config.toml
experts_per_token = 2
routed_scale = 1.0
balance_loss = 0.00726
init_std_router = 0.00695
vocab_size = 2311
optimizer = "soap_variant"
learning_rate = 0.00249
max_grad_norm = 0.5
train_tokens = 383700000
Below are experts of layer 10 (counted from 0) of a mixture-of-experts language model. Rows are named router (the router's row for the expert), up (a neuron's input weights, with its number), down (a neuron's output weights, with its number) and show model dimensions 160-319. Each number is 128 + 24 x the weight over its row's rms, rounded and kept within 0 to 255. Numbers have three digits each.
After each expert's rows: a language model's description of what the expert responds to. This comes from a sample of Wikipedia text that the model never trained on.

# expert 7
router:136141076152137145131124100135138116129091082152137097137097175134138094110127114092137138099083134132088165121165127164116144140083165123126086121154169116103122131148130139147123196128101143076133139122111136149111143152114108113140137150110105122109108147134170139121147193074097137148123123127145154163113159132150121152116098158080105142110135125145130111114160173123137123110141086124134171096135125155096091100124095148112083147128143139096110157118105152139110157127095112
up1:148108141161149135124091140130104113153089076121104128122122118099128143103161131113178137090108120132116101116153123167163157158135114121122127143128090138085156134146123080069116075162142092118128172128120156154097133098141102156141156127142162154175108152122165136135098099119115106169120162067169119160117118125193145116137123170117135100143123128118105122145142135101156150097116164120109116111094097125132083173121119171116107161157143173107153114100134136093139127157161141
down1:128094120171131143142122134102123125144161130101107148117136135120100090119119133125136148070051151119100162100149176119104155090152160166166174110128152165085084107134129131108131149118107145112160111107119102136133074140122120172122157116210143136124105129123165137136137126158115077146131135160119129121096178123177123067122147140177144133122118117105116096102127143150120145163109100131098124130112100097157135141134117151144143144117125131103096146164109163110126149125094172
up2:087177164187118088113147078152128139171098169111106144104155181130115106109102121198119146109142114121110118144127126116123109129089136108109125128130139137145147126164148134122094116119104133129146089134111140167094138094146157110110130177131111114128120133138151120122090108100128135131111134120128143140143117091108117142143097114077187132106121128137078103135151109090144122099135111113132138117108136086128111087111143104127152177125110112139116106127117130156147151108120087
down2:162105102103115123127130133168119120149090125125122118113125112124126119149153147094120129128134115114109115142101108130150070149114192149142150173092130148137092101137094154125109121133130149105114111115127110150144147129195133116118162114133135093140133124094139101129097138132172126115108125112106103106147095111123126144112119124095138158157089146125123094144142180158142089118120132142166096126120110124142144132138130136119129121095107120107107125088169167139158133147164124
up3:141134113157176142119141139120122086130087148138121095149146089095149145106139146127133065116079151166103126111136111180141118114147151105140119123107171119152149144170098148101156090118104113111135136112153126156112122182165120113127105122129075135093160111114091147117140115155114147144139161129104151134171100151156090138113095128084141141115183155107093152164114135145125152145116134097128152127119128160137153120143081140172111123150129102087123143129115149165173122117137185
down3:178121123121116120139103190110078133150120122087176152103102113133125127130171101088110104136182131143162128132117099101153100134126099125136171139125142122115138138118116116124122134125117117086158146167170099093098123131106087155150126110119166127088166127144097131143143141159171152166174139149127118131110139145114159106156116133111124127100100098107171115103094120149086151117135126096113133138162143107120121110160149154092107091150124137143144103161133126111098117143154154
up4:131091191153133159093173103109129112127093118106094161145054135129133155127135101110137157133128116132157113111131109131095105131137130129121131119118076097139131149140096105148154156146123146092147162136144136116134139170131147165150134154091152139140123079171127105083098142142111081118113125086071119116107128097131060143125077119128128125134180153084107140144092135087133131139109136140118100075144111109131110141098101112138079130135118122093114168144125141133135104106163137
down4:122117082121147127142119105126173109101070121113157141174127091097151155157109159126076128133122107117134146180128161133155135075150113121126136150115130127156137090129106107119124089112118179107113143087129093128129114109101129114118192127076129138104150163138126113090124160111106103121140105154128100129116082102084124110147155107152118131112084127126113136163104140092127131129125124119100077137111191169101110089133154114123113094143122113142107117124121114081079177138130111
up5:056148128170146117130118074133132125110150135096141158105092165146090139153117124162116117118115140137130119116146129120118135126124104106104154092096115116118107130105158108094099147148112129135126159132117129150131125093113120147134161129080094110132115112098130122157152117120168118128172153145132167128157152165128138131144116152118117112141086164131124115094142075096135138129128119139121122117096108132091131085079090088104107142174162132116071136135169158148173136183165129
down5:123155132114135133122082140147140103118084143079082100114136144158149143143138117141122118135140180127146092121077105117134131166117113125124137143180132144122145132144133135152122136124162131117097143088152133096126093114115135082110098118147097122126152103125124131095133123126121117102137142161141091117145079159143072150070127124137112107121138116110094146176132169153105162140117138136097110147125125169136137110149148193130158120118115117196123123131142161137119140139110135
up6:100089082166097116118104128141136107137119110131088121134127165162132153127130162162110136122109124159108116102127108111144129133118160171114159089120156118119112162089114100122143144143121139140124118132163144181108116174120107125138148116101107073161180169106104120140140132101150159109146163136128124131125109124134194135138154105090167138106087151098146141092151122121104132131126147147116117128079082061106132102130113134130118096114157147134130150161083149124100143135085123
down6:114109127136143136155163101178106131116139110160156134113148169129141155093100154162180100138132144170133137111101162134104090074134125125149100121101105132160133129110121129104133145108125124173140104127127138134131097149186134139085131136111108119155128128153125158139116140134143091093134121118123157135177104085076200120109124143144125140127130126158133108171117098109124145098136105134117104141134137161154111122173102101151142141101130109143162097138096140140121122142132106
Mid-word Latinate pieces. Middle pieces of Latinate verbs and nouns after a prefix, such as ric in restricted, os in proposed, om in diplomatic.

# expert 9
router:158122076138095127124079134166154118160103096138136153136111149171146167123127127113150147100113123133136173095116151094086123161090122131127109156158109108091104093102080108133103173105104116131092130109126115177157125126098150141103112123109086097108170097182143167119112143106118128161131170094134123124128155111144137151142113142092107100137131125123124120117089107091139130155131102103144143114135125154139123092121093137135107152147159092140150160154133158145168110118164161
up1:120126125116104143169155107120083159148143130159126141111167142143126132157136081134122152132114082151087132117151138097159135149126097137125137147138101145156139137068089142152123145089119131119123152094163118136149115134122141129098080117124126123127138096119119118111124102123151118118152089135148154172095135126141166154160159151129151146140119145133067158142071128104103156139146130121110097110101161147100145108144088142098128138124115141150150132176137127096138097103144142
down1:135116115106098124134122166085095120148164154137157098157137136184141130134120095137137110146166120103114105131180096133116135132105132146107124116122126135069159163128110100093164076103125139109103127136145074116105101114171142116161146101131116147110132125100133086101130156119148129109122148114160129169123084164135090172142136151149118126104117144124121128106132129113130146119120175081132127136198094098093156147132154137122120080147110170165166111132134143147142110075099104
up2:137137105144126155122122066137145150153103091095137146130086111140159106125170149153119128154144120145098139097125117143094166081155119143147107103119145149090067091142164171101106162122135126117119143124153135144123084106129136120100096125146113126153130101152100117106127092093136104067135162087153161139138124146116085163101144104129124127134128108133106104127101082120137112124159180149127139105115190152128120125131130144105143129099122092165111101109096139134111137057104134
down2:092116128119154130116128108144159069090157169068131096180111115118122141117145133126111116119114144117168167113103168102132139105139128120130152089100139127107110151148147135128126109124127128162142114137153182134127171100134102145114136137129123143110122116147158086133147140106146121141103107124125096111113142146166140143144097165128112148122157128166174168181119133115149172146125138130142123180109096092125129095138149105152095096152140125139140129142110144113092115140116133
up3:105126160131132126110098106136079062152117160116160132141114142129143076118159110157072144130079149174091175068144106094131128163099102141147152152141159129125124092153172132124117134082129136109090127145150104172112155113102081110107120157090133111116118125096097146127094113128110098090137107111125133152128109130086149099123128162112172128092145135120165117137140121094120112133107135153130112130149073121116153156144107094098100115152105116086127121111148115130177154103103048
down3:179157151119132083145142120174097125156132171130119127097121130113085080155151172137083084117175118068136136148119152125132139126143154058130115097127127110107164146118145126130132115101148155163122126093150144066147141151105091136113136128146155126116082146144118113110117102099106097156099163160185155169132156139134078148108108140155117112116113122122148132117125087144145138127128125179166126195142138098134123159121109114116185125111132143124127115110116076126109109128144154
up4:128129124129142111104148132145168121146141134125161165122114110127178159168104163085114107123129142105132131119138181095128123167112144114102099100132181096134113128119134153136180083151098121112148120125188127152128107127090145133101144137114079131144130127120169103091130126149145134137174154139111126113143143086180119133110102102093111129110160116093118148117122141144116160131118136118151139074149108125122153103132101113129120167152132158131140139137100147123116162118127136
down4:068150084144119137107107124147188116176160149115149133128142135092110184149117113157147153138122123064140114122155130141147129137111142137099145107119158125106125150140133083135133138124122096122114144051134128135118159110088095137102155083142112154082195121115101145131062150103107095077092132108127117149105137142158141154129133121134107150146123133135154106125089150136146095135121157169138136152098142105145123106143154137147183117126127144168120126119119140188112141136096105
up5:156136124113120149121103138125144105112133113141099157122124144130140136158147140124150152154145117128105159130131110104150066175099118101128125131107149122164106086117122125135145130090115122190133117105110097112145160140108129115110134148141128135114131158099133117149107145138126133120164205166088143112110117166154135145120146115140113179127085137115084134162085128128149131146161147083158125095119188120113127092122104160096111148123138140118109114162165121148124081165116167
down5:107151091104094122168120119147124107104184139087126114130091129137170119110105138130118155080096117147128148169136150130142153128190157155160130132155126102137146108125118119083124154122103172140092101129149129118146125121106143135126088101136108146128133125149150131113120116137151141121108122165111155127176120168099118158133165140092115119086182145140113139118132143112117143118140144131151137154122150108105092131098148141197152144099124150139154135154130160141139135101129139
up6:140100099136081093116110136137149119117163135114135131162108158125176120159090106163127119079117175132131168119112127149146096163144073107106114177146074145094154128120097086154182141140094169157131164145135112183128117148089134128139148141102159076128136146139130129131148068086120153139122153165108103139109172142160091139117147104131123135123094106117137121098133126111097153124107180136121133136148144142095115092111100117115090129088100123128124103148157088144134114092113149
down6:097154111137172114163136122127122126159139113096142147141116061120118141114148139095162107079109116132138107120106137146126141083131139129151143147108163097131160154172146105142168151106130091137108113087111143127100118146127139161177140126106149102154139103135132156118145108108142132117120105088179131151133102139145132090120122144106140158139159102148111084113105155134143127127113134091147156124137148100144118148127147119129199086125140119161141110161098111137124137142170110
Inner word syllables. Middle syllables of mostly lowercase words, often scientific or species terms, such as er in terrestrial, her in spherical, qu.

# expert 4
router:133109122097159130117122097137134127157110103131140125155130104157118153102168152140140104103107138131153125101129136105158100134094130106138151115122107118117117071114127132154107136135079143132140176070111103152090142133118106151132177131131088138163141101122159135118116148158100166139148122109139112131132144136137124125099134166102112139122132138170085085108085102108176209102104109086089149127136154187140091107143122112173115166108126137135204169100105156122155087131140149
up2:129133125141156094113127065177187094137109127140090133141100148154142164137145128078153148114096156118061136120118171145155079110131128142114116151165102111169158109122149142153154125113075163118098140113157114108108130157135145101146124151119075132138142132098107144156125130144135108139163125108115138114151152140114148150133136144124102084135129148117088184148110128136107144099148141107105103103126114141130115093162109131210127149176167164095167122126103106142144115151141149
down2:106135098110160143132143159122088124157136138124146133131135113144077137097126082161185136123109105168131105114101163150142102117093145100150080126134145102116137145124135128129106160155123081109129145066155108101151130114133148124100129100095122119112144148116149090114112095151074123137123115118122112145129104085148152090097201154146154158116162149118130164079123120102147109156125146160150123130092154133117173129160125127174139120136119124147107106119146141131142115154101132
up3:177115098163135117099124125128120126110116086142130108127100132119091158114151132107133122130119128108136141086118127183144154126134126136142136094197157101098102134127127126122160144129111157100148154124175143140103132096121163150131149155154106106114151133149123140127061111165126154123168123126127105079127125105110100161127100152109104123140166135127107136118127133086138148145133137109105162093133110127140165147159077132108097131103101122097120128094078115100134086129111165
down3:181095137126134131140116156178147126125117088148146168094148132117074111144076138146146107125165163116086108173103185134091096150167123096113114142103158145127167156110171135108073140146128127158139119122160129105147110111144131145108127131134139180119119097129119147135108107113093154154118136156141106144117106142115125159109069149130156133120138155114126122123159135193134138131095116139148106121155117111121146117181101124130148109130131097132111143099136117099137158109143115
up4:166106134109127111139098092120115120133144099118155117093119115130140115121165131148101169101105094111129106145141170146101148137124121158154126134092126131111136122174151144157151140117115121118083096147106158144141151162122158160118094137121157136119131130128157078099137154134111145113138166095124162146129138116158118145142150102184151154125133120113103116130150141099167103131099130132108148115175150123152126117117132091154147140104087144134156110082135161136160132102074093
down4:128136120126163139148122171136123134157126142107124114078122111080118111096154112125112118114150119121135125128144134056129104141146142141168083122131150149108108103134140130141150143136141081149055103130086148136082094151136105122126106088120147134147139162092144156132183139124157148084125132130098092116149153131136114127123122158104136136127152208163099127166116082118140156097141079112126128145129178114111118132113144131113141099151146117146104146122137155147112141104121135
up5:112171094100126091117165123102111111146087106159133114150108120135136149095121109075112145111124112127115154138152161120110110114149148144113105149153136154150134090109148094123154174129142125158110123098127146159162175106110071121126180131098174093122101126138101150154129141131147129095145090125133144111085127135156131131173087097098116151121171103138141122136095161180151136161085112193129127116150129145091139170129142135163084149146159144148139128143128184108108140138094133
down5:097114117148151121155086130145075100095105143071101091089162152121083092120138145092095126129150118108100149153098131120133138106156104118099115145118115101102135165114122111117157152095142117127143137132135119104142156130104163147114124125143125124112146164141115129143114095173113166146107133123096096131091105186115121134143132110127164086134144123119102122135119106131097094163146107127105120164122137093078114121083156138126131145134124154105117139124126103163116139156102115
up6:115109137093144153108113115170104158116087111141155073111202157118125129137139130084135112086150099136090121175097145117129182135129158148106123158135140101162138143128087123172115127113084118125112140110145090092177122177114140119140134111140146133078166135135156114175135109122121119125130135145172132145125112093101126142127174122104121167141138125158068140171139132101159114142169107127108109129133138129160100148148141169165095119091141103084124130095128149107143134152144144
down6:141116094113125130093128080129090121134136149112134132132151124118100117146140120150079097125114169100090109147123074118132142144113125146135134098155135123099160173131112119168137074121104114115104130122101106140105081124117127088113127189079117134138136112102126085091165095152113141109158127139112118118159156111154174152149171102118104116102172126151096146103095152160124110146106099188170096051114143150147113105139151104156159113140140114066134110138088132131097143134126165
up7:116134108165138113155132131149133123127109117097144078097112147106134137096131142110146166073149156126135133129140130150118178117148127111146132123155164112107174140135122140122122127064147145131100111133083145141136123070163147177140106132125146162117191169154114181143106120143116124131108083109111155157143190136155143117141109141136122117142103150117146125153116112120136183137148125098138095117152114157118102139117123134176096152165164119050119124123171122136123117097110159
down7:104190091090143155142138115117095112122136158105140111125141149139128128122122101133099144133122146117172111110074149123145108132141125140147093135142191145117177159137169136081130114136124147108085100143115093080136126116136119150086107122129167127121140178149165118112113159126155121113113114138132187174126066126142112129152117168128105123117085121169107130126121107117107113066140135102081133113108140144118128118142124114096110125145146123114130137137162121117116136196118149
Sports tables, places. Capitalized name starts, sport words and table cells in sports results and rosters, such as League, Cup, Team, season years.

# expert 11
router:133108048120115143111113122163148104175077112128122128136146146187109131086144106146119100144128132164127139125139169188157140174134144108143130100105144093093144093127103108129138134146149126104127166119125144122144147153145115165120135083148075110106145129130171126139158176161073177160127130076100143132116167143147153147125119141136095126142111125141146080089145110102132135136146125072137162103130079120134090116107147136109123130095126133128144177113121133125192117108121138
up1:200116113143154170125107115139123136156136100118150118162107112078150105122100173116111115122124135151124122135137130144184108131135122133113128152110113126105149115162131135128096134120104148118131145130129128170086126109109097137101101172121107107116107111135158182156123165103106124129132146108122149088152119131154145123171094106154114132140135163112130144122186096120214135076105133096116100147153160088116121150133160120098135131135146149101077136144142132170123103135090127
down1:115101071162135138110116129119102136145109102140151159112146134133125155130180123137145106100121161134140123129082104124122139141153155169131097129140130097157156135129144153112094182099139091137121142140149129131113125121132119117135088124140131101117103128082107132161162103125145093117152152150135168114094150113144151109077100108076100150159106108170105134159101099123118116107122108156123125136091119160151082128155143107107126131083133145155191143127120124128144148174119172
up2:139105133105161156130187115133158127120111136122128091160167103120171112161130129168113123103140135115100116105095098169144141128137096133107096118151136144134112106074174170147104150155150128166093130075118139131124089113113142119078158110136138128124157158112160121121136133122105120150165109120171120144138125069147134136109137124121163143108214117121143079064149124115172123071129140112127130132094128112111091140150123143086152118169130171101107118126097136129139169174098151
down2:175119130116150117134109146087079159149126101100129106132133114074111120138174171112090146104096101101136165130114146139111145090129143094189088176167120088146109116114204144096163133110115108159154129109134156132141144178135112172107166121099137160125136092115115114117136083140137147120112102115138116097142125130125138088133119163106135118162159137128183148120129072103134120094072131112101135111138147137130119140129138112099124110167166111144122137089156143143126133117155130
up3:122102101133104128112131111125139126126087141142102132107130108140120132114158125126118120123104112104128086119097111080110070123074090153081130139137072152092117136153157196121142161150089119159136162114116191149131118128106151100114138158150108149086128134132118146137115074132105156141098102132094139158137111106096132107103108155139138093125103112139139133146110175133134128150084072093112126132089151116126147114117162114123126149158089130161120115120100144152132095129169120
down3:160164128129165142104120155145109174124114150108116103140112108149148102142115107128127146167146139076135112117115134106116153109108128143093140168151151121115128091161104118107089120119094105127101127099125129143093097105148136126100123206148106106143108111106101122133110104135127098166115107111119116072104119133113127119102142134152130117153131099157127130107099137173124147126098154118126117131123176122108121142175142089141129136110119114124103053174120104133125186103101154
up4:111108109108137096097111126103081098161117136154132079092092143134128156132107110092130096118102125152121167154132137110119140108136131140109150136122068102153116115128150121105202117144141155112145123090109103131160163095082107128149137120178187145109110091147145133182145121112147110134118167113131127125118101115125078138142090148147166091128122090160113063151130117090147139103107100154100154099106105135115141115132116097110099124126157109113138085123101130182182097142132151
down4:112109092140166135161144132113129151129126120162130155118065143142147153105124133122116125113165105115142127124143141112120104159140147107173123087145165152087063180093110109129132132170127051104128135140110119167110098125151106186133138137121129150102093099122145125120168094143115152150158094113170143119157129125138138124120185155152126134164129138141146147159147117129135158128155145106117120137118140137137113119140138155125115110137115167113123154111138108117139164136127130
up5:121128127126160108141078101146082128154118146106118112120146163179152133119153117095179070142105087132112115149096125146166091127121099149156125167145131074098132122121086160104101161151133176117136147072150145103093128140118110113129086137150117093144133137150125135106144146116150165119131174131146142141168123086146104106127108117109178124128092134112144145135130096140142142107128105129170086128161089124114123135158075118160124111118117098121136162156089121101147151138090139
down5:169145166103064118122128130119139118131120130148155152149100136140126114140117152106146097143125102112131087120123090109117138156148157129130100128135160131115159096133135097141124143136106128082169137165132115139148143123172136120132112127146095125124104129122104066121147156130125124131140154097157110094134121158104120185132110143125125131166117116158138124166141139162169102097121119107181132104136107108131078152121095124125129112122098158087140163153104138167161113158074130
up6:127130134164133152052170140144148134162132136165113140096134119127151132085160093093172147128140114111116108144095118103123147121167110113153150097143149128126092122147097106139113142114111102130113177092179120166098150122191092177119144120120139105131118135137145159149137128139087157121165118098098139188124137167138126150134141162163155099125118127127120056190120102121109180122117123110137129128145161158146116130132130097138124104135153149130160127145129103158134116100153127
down6:109126091114108118155091094116154172092095070088136102134175110160096122150149121123154144213163149146122153084122111119105142141104119122149106095128160110096123143128116127133166111143132140136163146088149122135138137152124118145156121117148116106159170099132101141138147104107132105107118104118153108164178166061111127116141117143108102130152142133126133147111135161100167095130097122084135124179125089123130135129110129134133113146101072101125121164165129152089103150129117136
Capital name starts. Capital letters starting personal and foreign names, and the piece after them, such as Z then h in Zhang, K, J, Phil.

# expert 8
router:156169129119103136082116123142154122148107090121130129172124167159120173097127120123146121103103149151096121123139133137142128162112130102099145131119146120102058110122120147135118128102126146146108165135123136118134147137116102156127184141149110105117151081152149133116139148126132150122154162089082121134135160155136115107145103168111146132137142122151133083115085118119172166133117107122133126105126164149104118089136107102151087137138117112130177100129151156128145098094113141
up1:140097151102140169129110133139133131105155131115087155137147151114087113119142144139135124121122151098066104143162158132088144127125099103096113122104124119123129105133091129128140126118135144133168116120108143159158154147130161143176133089130106136177120097121156114106140134090118155149156135113104096160137156111121141094136154112130141167158163171122145122114089097110096145104111103096116127140126132147103129153092123118134139118202096116130156132111113137133096104113128124
down1:115127130119128155108150087140128121097138095124121105177138136111124107125080142083122147134130146141176169086133118128139142159136091137093092084103116155151122110110133158127085096125104144135144131156126100097133122130134086096090167187163127141160110113159155096143107187154091111113132145155074139136148121145152121203132184108126145123109122134134098145090098140136130114115058117112120131135113097102132118133162132097084120129155100144107115126098154112158083142126119096
up2:110129149133108155136150132146135136154085096153177155168140122124122152112177137108125138113106127123101150102101121148130116126140101095080132133126132168125137112152107127143087123165113121145143130117135134173151117169114122126120154136098140156107131140122135125154133106141122110111150111089156098084132134090123115119137114144135138157146179105093123115145099071131171122158150114099060146173113122093128100140141128130158147173142102115114068103135151128170122139104092103
down2:170138108137119145147145143113093143066147153162141140155091134108135132066138102151121141120150131085166135108154137108135141154182131107106155110138156138140146140164146119149148126138142115143063176127143094164160077130114145131108076143187089074102096130093119141110133107164130077137164102165121114083175116126133173119151138132106150158146121115132157122146129098116120146124160120154116127132129176118130120176140103107127153098124126139097146166159147132136145129132156162
up3:101156098148154134094111143124172157133135145125115136158126120146135165070111149122089120132108118137105141115114114091099133092131115152187111149164125128139124104151167142090136131127142109147151128158116105125096155143094142109146163128158138094144165143094122102110143159080136185129124116107164086118134100140106137113166139109085153113115125120163094120124109134159132092077179113105133134057139171087165135138131098143150108069116148114125152124081120158174152127145132116
down3:075108120115125140133154088163126096163154148083110138115161131117147111167116153103166112106131105136148084159140141138082130143147101153121161154108148109138117114106111153138084102119130122115084137151128143102137134062128167100134115127133135117145118172175117110147149101120083119109124169147062105136139124063123151142164110105112140123162134063117127175138152108078152098139127086141143093167143153135118141150120149099100135140101101136113100144134140111171108136149132126
up4:077126131177077087098091139136139106133103128125116140092141149121127141145133136124138134115088129167119158127109156128119104122116143148139083077116151115131118111078108131122093138109116123110130089122130098104190096135078141128116162119136109098109144165107099161143118156106134176155163150133087097097144172149101173111120136156124109127099128147117125118149139132116097089154149104138158118082148108135128123139111126116115125115129155155105095116156153112158139166123134094
down4:116075158119135159128121110175088125126165125120097142141143082114134079142148157129134112095089121146157144095107143115131124098132121135150156166137104119153152171086105154115138143160124099119120136101098150145074133093164109105119125101128154149150169142158113114095133121175124122124138099104152139123146086133105117142129071116125095118152141130100149085099185077162175132123122077100120126112140127112168152150112124110117106127125143131128130139063115125131127101136149090
up5:112174128108105088160082070168124132112111130130127141124120113155156115101117154131124088120142130115150119106133149115138101141102116130130112126111103087092108122061148159112171131105132135077126141138102156138179137141142122158121121135160119120137157103111149139134138106128158165111170114101134127129093184144128133153149150145110138106133151097102137078121131101128128117121126122153114105153132134139175132072081111123130097121134100122133131155143108106165139159133149137
down5:136111124153154154128129146123156105162136186135109141140145145139136156141147117103149124149131194069136131103139135130106122126166176143165130148111152128119131147111142130115162134160106114130125138123177100125118160153127132164088118083133142160147112112165124124123155133109156116100102134115128122081134140127162140156096119139171171148106138115179100149117142150137128110121104110109156150142121140119124109139188092153126064123124122107146088110098143143142136136153122083
up6:162075147133100112150147124125160117125130149119112136118135107147128133139145134127156102106129134135132132121169160094118138114182105139130074175079122131123121163112098161100158148118092149123124138094144160118124128083120102112153112130140098132148169163139110113116092144143145180105176152134160159102080140118120100131102153146171146160167149117120109171146103140115137134144133164158140091095129130160131116110119115154117104179154097119124124133142132130153104167151197126
down6:124197136113144066131160107128082136140162132140129130095127059145159126128118121130152145112151135120112119141112141122157134161113080158140135167152139151117156131180181118101122116107141095093162056139145127101161103139128148125128132156186168138149139152130113108111118108147133103101113095135115128077117122129128121106095120129131098147163158124140146157091123156134145132098140156170128139124126095072139149113124130113146136141123111107135127116141130106137139131140116064
Table pipes, of. Table cell separators in statistics tables, plus of after nouns and some word endings, such as Court of Appeals, Rising.

# expert 10
router:097138136156131171110101124128134130132111126058115136143116124147106148121125159127118152093084111126144104081118156133118139152106096152132138128149143110101054134125115129122135131139154128094129193108170121154142163143086127133122163171155118104066171097115169132126123123111083174115120103149107158132127148108146115145139129114114153121166122114116119124075085123119145115114135124077129160123158117143131099111139114145125144146132089113150176087143146148160133137130139122
up1:126121109113162132126120132160142120178125089128158144152149120129124105114118158096137147129135126128121144105119109122147136118123137112089157134153117110093149146150151141153110132106092130120131130169150169138124136133109095107117114145115074167090130155158167106126169106168113144132095088132102112158174181132126127101151120140141148105140117127142173110122111162134154100124143105127092144147137147088119123146115132138148132149136104095094154142073110114102101127140108103
down1:089106079122126124145149148173136147116121128168123135097131146130146098150069115120137109127172133150131123126147114147150161127113126128143150122148114121131140111138138150097137100086145113149095145143146089125101142136152219078118127110123120147118133161157104106110139108161147107107171155194142116119090094166128161096133133101102130131172148113119101124139070129102155167133137138126110150151176140149151148099177101124094159159151119103157112098137133125164110101146184122
up2:112123130140138115095127157129157157118101127124151084127124103155099085133130107183113123155126134150117135095124147135107145158116102144129130073145177100120148161144127156097146156155110100139122133130167114109163147168118144175132157089137130143133173139132123130090141139146120090140161159101095200149177104154134140167130117093116113101115117122148154108152100109092154153148091136101118130139152159116170124113122114138120121174142132173155109130109149139085159108128109114
down2:135136100121087122115147146095124110106112158076150119109113132095111119126167127131105157093130097126105115125141109121125154135134118143184104121134151105170181127168121196127134140086121112121136133100116159133162141146085156116127109144131105126126142112114149103143165094190121101111118128129128108141085100153088119161140156124139121128105090106182101112148095100104129098175108132109158143126136119108112193149103120130148127145125120159139156187101105129081119126138128102
up3:133189113146179118102108125148101138160164137096149138066120136166086138114102150168164082142121159105095128116133182132145118158127161136158156081118086175108104115124109144122146077154142130138103134092147098142158151113127102147131125122122133142128153142158098139136154099120128118135138113072097126107109105109132114095125155131128131130079117122150121140113183158132106184141148124089110162144132130163152119167101099145103142135161159103150096159104087153124137112155142125
down3:189116163138128117155168103112112116121115126132136106104134146138145127174114140177101119187124129125134086088157105154121130164100111157107090189145122135139140139094128130140081092132142121114123145155161089141134097085094137182151123167121121146153151114140117096123094071117162169100132151142130141136191106102102134140137113137123143116154121114113158109141123171120111130134148162153154112160128115160170154124159140140131119096121153113142114104126134130131125161147180154
up4:162142151109181142106105140150123106111130133133094116106163135103131132119159091122148117148152132105125141114126158140114153143102134081115104145146163174135162154131115119149115104138123148083113138149126138144103133103140134122094130151174158134102145113156155116124141132080145105128140144144121125138184186108124131119147126128149123066117165160124113117131136169149108149120123134119095105061117127137091150125122133152105157151148144153133166122139129162158085152120098139
down4:137125144101130077091131200116171133128109088138093106147126142114108155167108139130121085112143085105116120098148092140142125129134138152162154131117067150161118098118103106122146099115163140108106182129111147117158156100128137090085151138110115128182132185114126162129122123056091135138153094126165134119168156119129118115141106120117123152123106147156153157099128153088097086163142104154119137147113156140142129147134130111100131154144142102147169131104126159132116130095135070
up5:113144152060169128111129128074130169141131114137170111134127161093096139143127107136169136094095101148120122131139131160126109117086117157152138124121144104126156099154067109160105132154123100120135107137086145135157107103160102167140168143149131144124103113169126117141115151154125164108082122118138121147105146093179138168097116103097117116094157064126131108160096104119115112161152104134093080130140122106123124129132110122159113120098120116112105123141085115134158147117138134
down5:172085121165142131159126134136107127102094121160159126127157102139113098146141133114203117163136110152116080139119134164134141103176077068133152117104134131150127110157144175102066136084163142164088101151142100132132117111177148103120171135118141130121154123091125110156118102097099117125120128096128117140118140163091099109097116156116172110138133127114098123106146131151115091105146096080146126159108111110114149160111109129111130143143124148123139145136152109113053120120154125
up6:139133148105142155116149141118106091136117153159148155143182120103142124119142100159119152098113157116157136110111131132156128172133123112133144140152097168141132095127156108136183121108121167128134129166125111114077134128104128107175130126119095115126129209144134146138146140156118175156143158111147170133126150127124161127130151082140080119102123117148130149095139101155133154140111121152127118132090122113144118124147107143162120146110118106180136119106119134129084101090095114
down6:099167075121137110070132123160122159188103116130135138155213123098085119151125107149058115139146151153154117129125169162145130152137127071160121139139140155106092134127101130112115160135134119121101087134145142131111116165125112115130116133186093158098133127123123117080134125188137138152135132114153168117156120129119093116129156126118148083127090175167170107180153153120100102121106137139149157130127115152143133114097135156116154150121098091134134133142124137106100110098151103
Prepositions and verbs. Prepositions, conjunctions and verbs linking clauses in running prose, such as in, of, to, was, which, began, served.